config = dict(
    hidden_size=384,
    d_shared_expert=256,
    moe_layers=[2, 3, 4, 5, 6, 7, 8, 9],
    normalize_top_k=True,
    balance_bias=True,
    router_bias=True,
    norm_eps=1e-05,
    tie_word_embeddings=False,
    learning_rate=0.0082,
    max_steps=7435,
    dataset='wikipedia_en',
)
Below are experts of layer 3 (counted from 0) of a mixture-of-experts language model. Rows are named router (the router's row for the expert) and show model dimensions 288-383. Each number is 200 + 30 x the weight over its row's rms, rounded and kept within 0 to 999.
After each expert's rows: "comes before" lists some tokens at least twice as common just after its tokens as in all text; "mostly gets" lists some tokens that are sent to it at least half of the time. This comes from a sample of Wikipedia text that the model never trained on. Tokens count by the router's weight.

# expert 5
router,187,197,224,216,228,198,211,146,256,164,174,186,195,261,207,185,175,162,201,196,184,185,178,263,250,201,166,155,173,201,193,242,215,186,223,185,208,248,216,271,185,206,194,174,176,180,169,214,206,224,207,204,256,187,211,165,202,237,171,251,215,193,210,170,212,208,190,268,183,152,179,253,172,198,231,272,209,197,194,264,169,233,234,262,237,213,230,217,260,221,134,161,183,149,158,130
comes before: "|", " The", " In", " He", " It", "0"
mostly gets: ").", "\".", " .", ".\"", ".", ".\n\n"

# expert 25
router,142,218,179,159,235,174,205,259,173,175,221,157,157,202,206,250,182,145,193,205,206,193,189,222,192,194,209,165,221,136,223,180,125,213,249,222,215,193,221,194,146,160,182,205,175,217,244,196,201,170,206,202,235,183,149,140,231,188,163,218,168,240,201,223,248,255,227,211,187,231,150,170,130,168,238,190,224,206,236,226,204,200,192,164,233,188,182,239,178,200,143,181,170,154,189,200
comes before: " of", ",", " in", ".", " and", ".\n\n"
mostly gets: " students", " education", " development", " games", " areas", " events"

# expert 24
router,186,188,206,184,209,193,173,144,232,223,183,231,235,202,230,188,173,256,209,171,193,173,249,230,214,217,175,234,197,228,166,160,176,227,220,168,202,206,220,170,216,259,174,138,165,239,233,195,191,232,218,208,215,203,234,159,206,194,219,213,142,185,246,183,205,174,160,147,154,223,230,207,173,185,157,191,197,209,223,204,220,192,231,255,227,164,151,160,182,169,185,147,199,249,201,255
comes before: " ", "|", " −", " —", " +", " %"
mostly gets: "|", "|---|---|---|---", " ±%", "″N", " Elevation", " Turnout"

# expert 20
router,173,162,251,247,209,186,166,240,189,197,201,183,224,207,220,213,234,269,158,226,227,195,186,215,214,192,158,279,221,208,249,248,189,183,148,200,193,207,183,167,202,232,192,195,233,190,233,210,207,221,202,237,183,181,219,250,199,202,201,152,177,199,249,171,194,200,166,171,199,220,256,229,220,219,191,209,180,189,191,215,191,202,241,178,153,134,189,212,148,120,249,188,224,251,211,195
comes before: "-", ":", "\n", "|", "us", "ae"
mostly gets: " Succeeded", " Died", " Genus", " Phylum", " Clade", "Scientific"

# expert 36
router,150,184,231,220,216,225,182,240,180,209,163,206,248,213,181,162,179,181,170,254,166,182,177,187,178,210,247,186,246,214,180,229,168,242,210,218,206,272,240,196,230,221,164,248,209,196,209,210,144,234,192,208,151,226,134,202,180,205,131,239,195,151,229,185,189,239,236,247,188,197,188,190,193,162,239,241,232,208,262,192,167,172,270,205,135,196,213,200,230,211,192,244,194,167,248,165
comes before: " ", " and", " but", " which", " he", "000"
mostly gets: ",", "),", "\",", "',", "):", ".,"

# expert 17
router,224,174,190,209,136,189,167,181,202,214,258,228,182,229,179,250,219,234,238,156,198,177,131,222,226,171,221,205,152,213,211,151,265,177,189,258,213,165,230,211,196,175,188,176,159,231,239,212,200,238,215,206,200,229,230,171,213,186,165,234,191,213,196,215,220,180,223,252,194,196,218,198,195,180,169,221,201,263,181,200,241,221,136,178,252,139,156,217,272,224,189,213,176,173,231,201
comes before: ",", " of", " and", " in", " to", ".\n\n"
mostly gets: " century", " member", " medalist", "-century", " yards", " home"

# expert 14
router,229,204,160,199,190,198,174,166,256,227,235,200,140,205,200,186,218,145,218,195,185,192,170,169,230,176,198,152,153,241,216,191,133,222,189,208,174,228,186,180,228,195,171,241,169,214,194,230,162,166,145,209,167,190,174,199,211,204,216,190,186,175,191,236,167,185,237,203,201,239,236,254,155,197,156,253,173,242,208,222,190,230,193,199,175,177,195,203,224,192,160,203,157,212,166,229
comes before: " |", "–", ",", ")\n", "201", ")"
mostly gets: "–present", " century", " metres", " kg", "×", " BC"

# expert 6
router,183,219,264,211,201,204,213,197,151,157,178,167,266,206,209,212,181,170,223,223,199,205,240,153,232,232,192,220,174,201,151,196,233,195,130,211,195,152,255,230,205,227,184,164,228,196,192,188,172,199,195,217,228,267,221,233,225,165,220,179,230,188,203,186,175,198,231,188,239,192,166,173,151,215,252,204,175,220,172,199,189,177,222,155,173,206,244,212,204,170,256,144,204,158,178,167
comes before: " ", "|", "-", " (", " —", " L"
mostly gets: "ana", "ić", "ović", "ski", "ova", "ika"

# expert 8
router,201,204,195,208,194,182,174,186,170,218,230,182,220,181,188,232,179,185,219,187,208,230,209,176,231,240,187,230,188,180,191,179,234,187,183,231,154,230,173,224,199,185,164,225,203,166,206,179,141,191,196,228,248,202,184,202,204,198,224,183,171,235,188,196,249,176,213,241,215,182,183,142,230,219,204,172,177,196,181,164,155,180,203,253,173,169,199,245,229,275,143,162,176,231,176,203
comes before: "==", "-", "===", "The", "In", "="
mostly gets: "==", ".\n\n", "==\n", "\n\n", " |\n\n", "==="

# expert 3
router,231,163,209,166,168,218,201,179,257,302,223,205,237,198,209,197,195,162,195,237,158,223,199,203,216,149,200,228,180,193,182,199,165,204,175,189,173,155,233,179,146,203,158,161,206,183,255,169,189,210,200,237,197,169,156,228,225,167,163,180,214,224,176,224,215,229,231,244,207,256,157,200,247,184,194,215,188,165,243,198,165,210,159,185,148,225,123,252,166,224,198,190,195,208,267,188
comes before: " |", " of", " and", " (", "ation", " in"
mostly gets: "\"", "\",", ",\"", ")", "”", " Succeeded"

# expert 19
router,219,244,233,224,195,199,226,245,220,187,237,188,162,187,218,187,186,204,175,95,200,214,193,194,235,237,241,201,198,202,213,245,251,186,187,181,198,167,180,239,180,191,209,249,175,246,174,194,203,157,194,172,167,229,206,223,198,212,198,199,256,198,186,186,196,181,180,252,227,206,191,178,165,220,178,222,218,247,149,183,154,139,163,258,242,210,172,194,247,163,239,224,207,171,176,180
comes before: " |", " of", ",", "\n", " (", " |\n"
mostly gets: "%", " President", "°W", "°E", " %", " politician"

# expert 21
router,159,202,233,208,230,162,172,224,179,232,170,218,247,233,251,212,190,209,212,155,178,244,248,234,185,232,186,200,198,240,225,190,218,184,169,198,156,211,210,196,180,221,232,185,139,163,187,211,203,158,157,220,169,237,257,165,192,217,246,154,236,264,238,187,189,225,196,200,166,285,258,208,163,170,239,130,196,229,191,151,194,203,188,197,170,134,240,203,177,182,145,216,221,228,254,198
comes before: " |", ".", "–", ";", " |\n", ","
mostly gets: "II", "101", "108", "01", " Pts", "109"

# expert 31
router,228,181,156,196,199,195,208,156,168,222,197,203,229,205,242,172,166,161,181,228,158,193,218,164,172,211,185,211,254,123,207,141,173,211,216,193,224,208,206,192,246,168,228,205,183,194,169,201,244,248,282,199,210,190,183,211,241,185,190,282,177,219,169,206,188,213,205,198,268,185,169,206,186,227,193,159,188,198,200,166,206,243,176,200,189,209,237,150,195,172,177,226,192,208,179,211
comes before: " the", " a", " his", " its", " their", " an"
mostly gets: " of", " in", " on", " at", " from", " for"

# expert 18
router,222,187,205,184,223,172,228,243,221,178,177,221,189,204,137,182,195,154,191,214,181,191,240,220,170,190,214,212,176,204,228,193,228,208,201,189,189,196,224,173,207,224,178,203,223,250,191,155,146,162,193,138,195,188,218,200,249,217,279,168,215,158,172,188,253,207,215,231,232,164,170,253,236,202,167,147,211,219,221,185,182,170,219,181,145,260,211,218,190,191,227,174,193,206,186,208
comes before: " a", " the", " to", " in", " by", " on"
mostly gets: " is", " was", " are", " were", " had", " has"

# expert 22
router,164,136,160,171,223,183,183,159,227,227,185,192,159,199,243,209,209,234,159,224,195,232,208,171,150,209,218,251,162,191,187,216,215,248,182,162,194,228,186,172,232,204,219,199,178,171,225,250,218,235,175,234,183,222,209,152,208,155,214,225,236,159,213,131,258,157,202,233,176,203,223,218,155,183,239,188,184,159,243,225,228,184,176,258,210,197,154,256,196,192,189,224,291,180,209,220
comes before: "0", "6", "8", "2", "9", "3"
mostly gets: "201", "202", "200", "191", "′", "187"

# expert 2
router,222,207,224,248,214,239,253,118,213,171,189,255,233,179,187,208,221,186,226,243,221,164,248,147,158,156,208,206,200,172,205,200,196,247,217,179,228,182,154,177,191,192,188,177,174,260,213,173,241,278,181,203,198,180,151,175,177,269,197,247,158,196,220,282,178,181,225,172,194,234,234,155,207,208,186,214,162,222,150,190,152,180,201,166,226,214,156,191,175,221,187,142,196,192,159,221
comes before: " ", ",", "0", "6", "3", "4"
mostly gets: " September", " December", " January", " June", " April", " November"

# expert 28
router,201,232,147,179,175,183,164,160,204,196,198,174,239,159,210,212,190,133,172,215,178,162,188,163,245,199,230,175,206,240,176,229,195,221,190,196,168,174,196,199,261,200,235,226,163,167,201,243,266,221,214,183,200,145,246,196,150,213,234,230,222,205,237,224,149,205,215,254,178,207,146,216,201,207,152,250,177,171,151,183,217,234,219,240,222,198,232,161,162,201,181,176,168,139,188,166
comes before: " ", " \"", " •", " The", " Born", " List"
mostly gets: "-", "See", "|", " See", "=", "dis"

# expert 12
router,239,208,232,148,158,214,196,188,210,178,146,167,171,234,189,199,207,200,154,183,267,176,118,205,188,221,170,209,212,187,262,223,199,167,179,213,225,226,191,193,217,166,138,213,247,234,187,162,200,222,232,194,169,204,213,203,226,192,203,220,121,209,196,169,215,205,194,205,250,188,165,187,165,216,193,210,184,187,176,233,236,222,196,186,197,233,210,258,213,154,196,131,204,206,234,213
comes before: ",", " and", " (", "\n", " in", "a"
mostly gets: "etic", "ular", "rical", "rial", "atic", "ical"

# expert 23
router,165,150,189,152,201,202,220,217,190,249,247,195,209,163,230,178,156,237,187,226,227,183,217,207,162,252,189,179,216,215,159,199,206,185,227,205,184,234,263,227,174,189,204,182,168,214,184,242,231,234,213,190,172,177,214,195,204,168,211,179,183,232,208,225,241,222,181,213,157,162,220,217,271,197,216,178,220,158,215,183,283,198,193,206,174,214,208,204,214,133,138,180,164,205,185,229
comes before: " the", " was", " is", " he", " be", " a"
mostly gets: " and", " that", " which", " who", " or", " but"

# expert 29
router,173,200,209,224,155,220,200,230,159,154,234,184,172,198,212,195,223,276,235,218,210,254,257,193,222,202,170,191,203,223,201,242,224,173,220,239,236,161,232,221,266,189,248,209,245,256,208,174,265,201,168,221,221,213,217,176,219,228,196,220,203,215,213,181,219,177,212,158,204,182,190,170,208,240,242,186,182,226,215,216,219,169,211,194,213,201,177,153,150,212,191,217,181,226,215,160
comes before: ":", ",", " (", "\n", "'s", "s"
mostly gets: " football", " York", "mond", "ville", " Jackson", " club"

# expert 16
router,156,189,218,215,217,206,207,216,204,176,194,223,169,224,172,187,178,177,278,182,202,183,203,223,196,195,154,175,239,217,228,204,207,183,227,170,218,210,196,185,171,179,179,224,234,199,233,215,228,150,192,167,212,166,172,216,187,177,203,247,208,234,193,228,191,224,214,228,210,188,185,139,171,189,187,175,224,203,243,181,207,211,159,179,165,248,184,211,257,175,226,189,165,230,238,161
comes before: " to", " a", " the", "ly", " that", " well"
mostly gets: " as", " like", " As", " out", "As", " great"

# expert 15
router,221,204,190,225,196,252,194,202,204,198,203,158,143,230,183,238,202,204,206,226,212,201,275,185,240,226,230,216,200,158,170,191,188,192,267,134,221,206,195,236,216,166,190,290,234,210,186,220,227,223,167,209,221,230,151,215,218,174,185,150,149,153,213,201,189,169,225,214,232,144,169,217,169,170,176,186,190,224,248,218,251,144,182,235,171,203,239,208,226,197,164,201,230,192,164,166
comes before: "201", "1", "200", "0", "202", "2"
mostly gets: " −", " ", " £", "°", " ", " fif"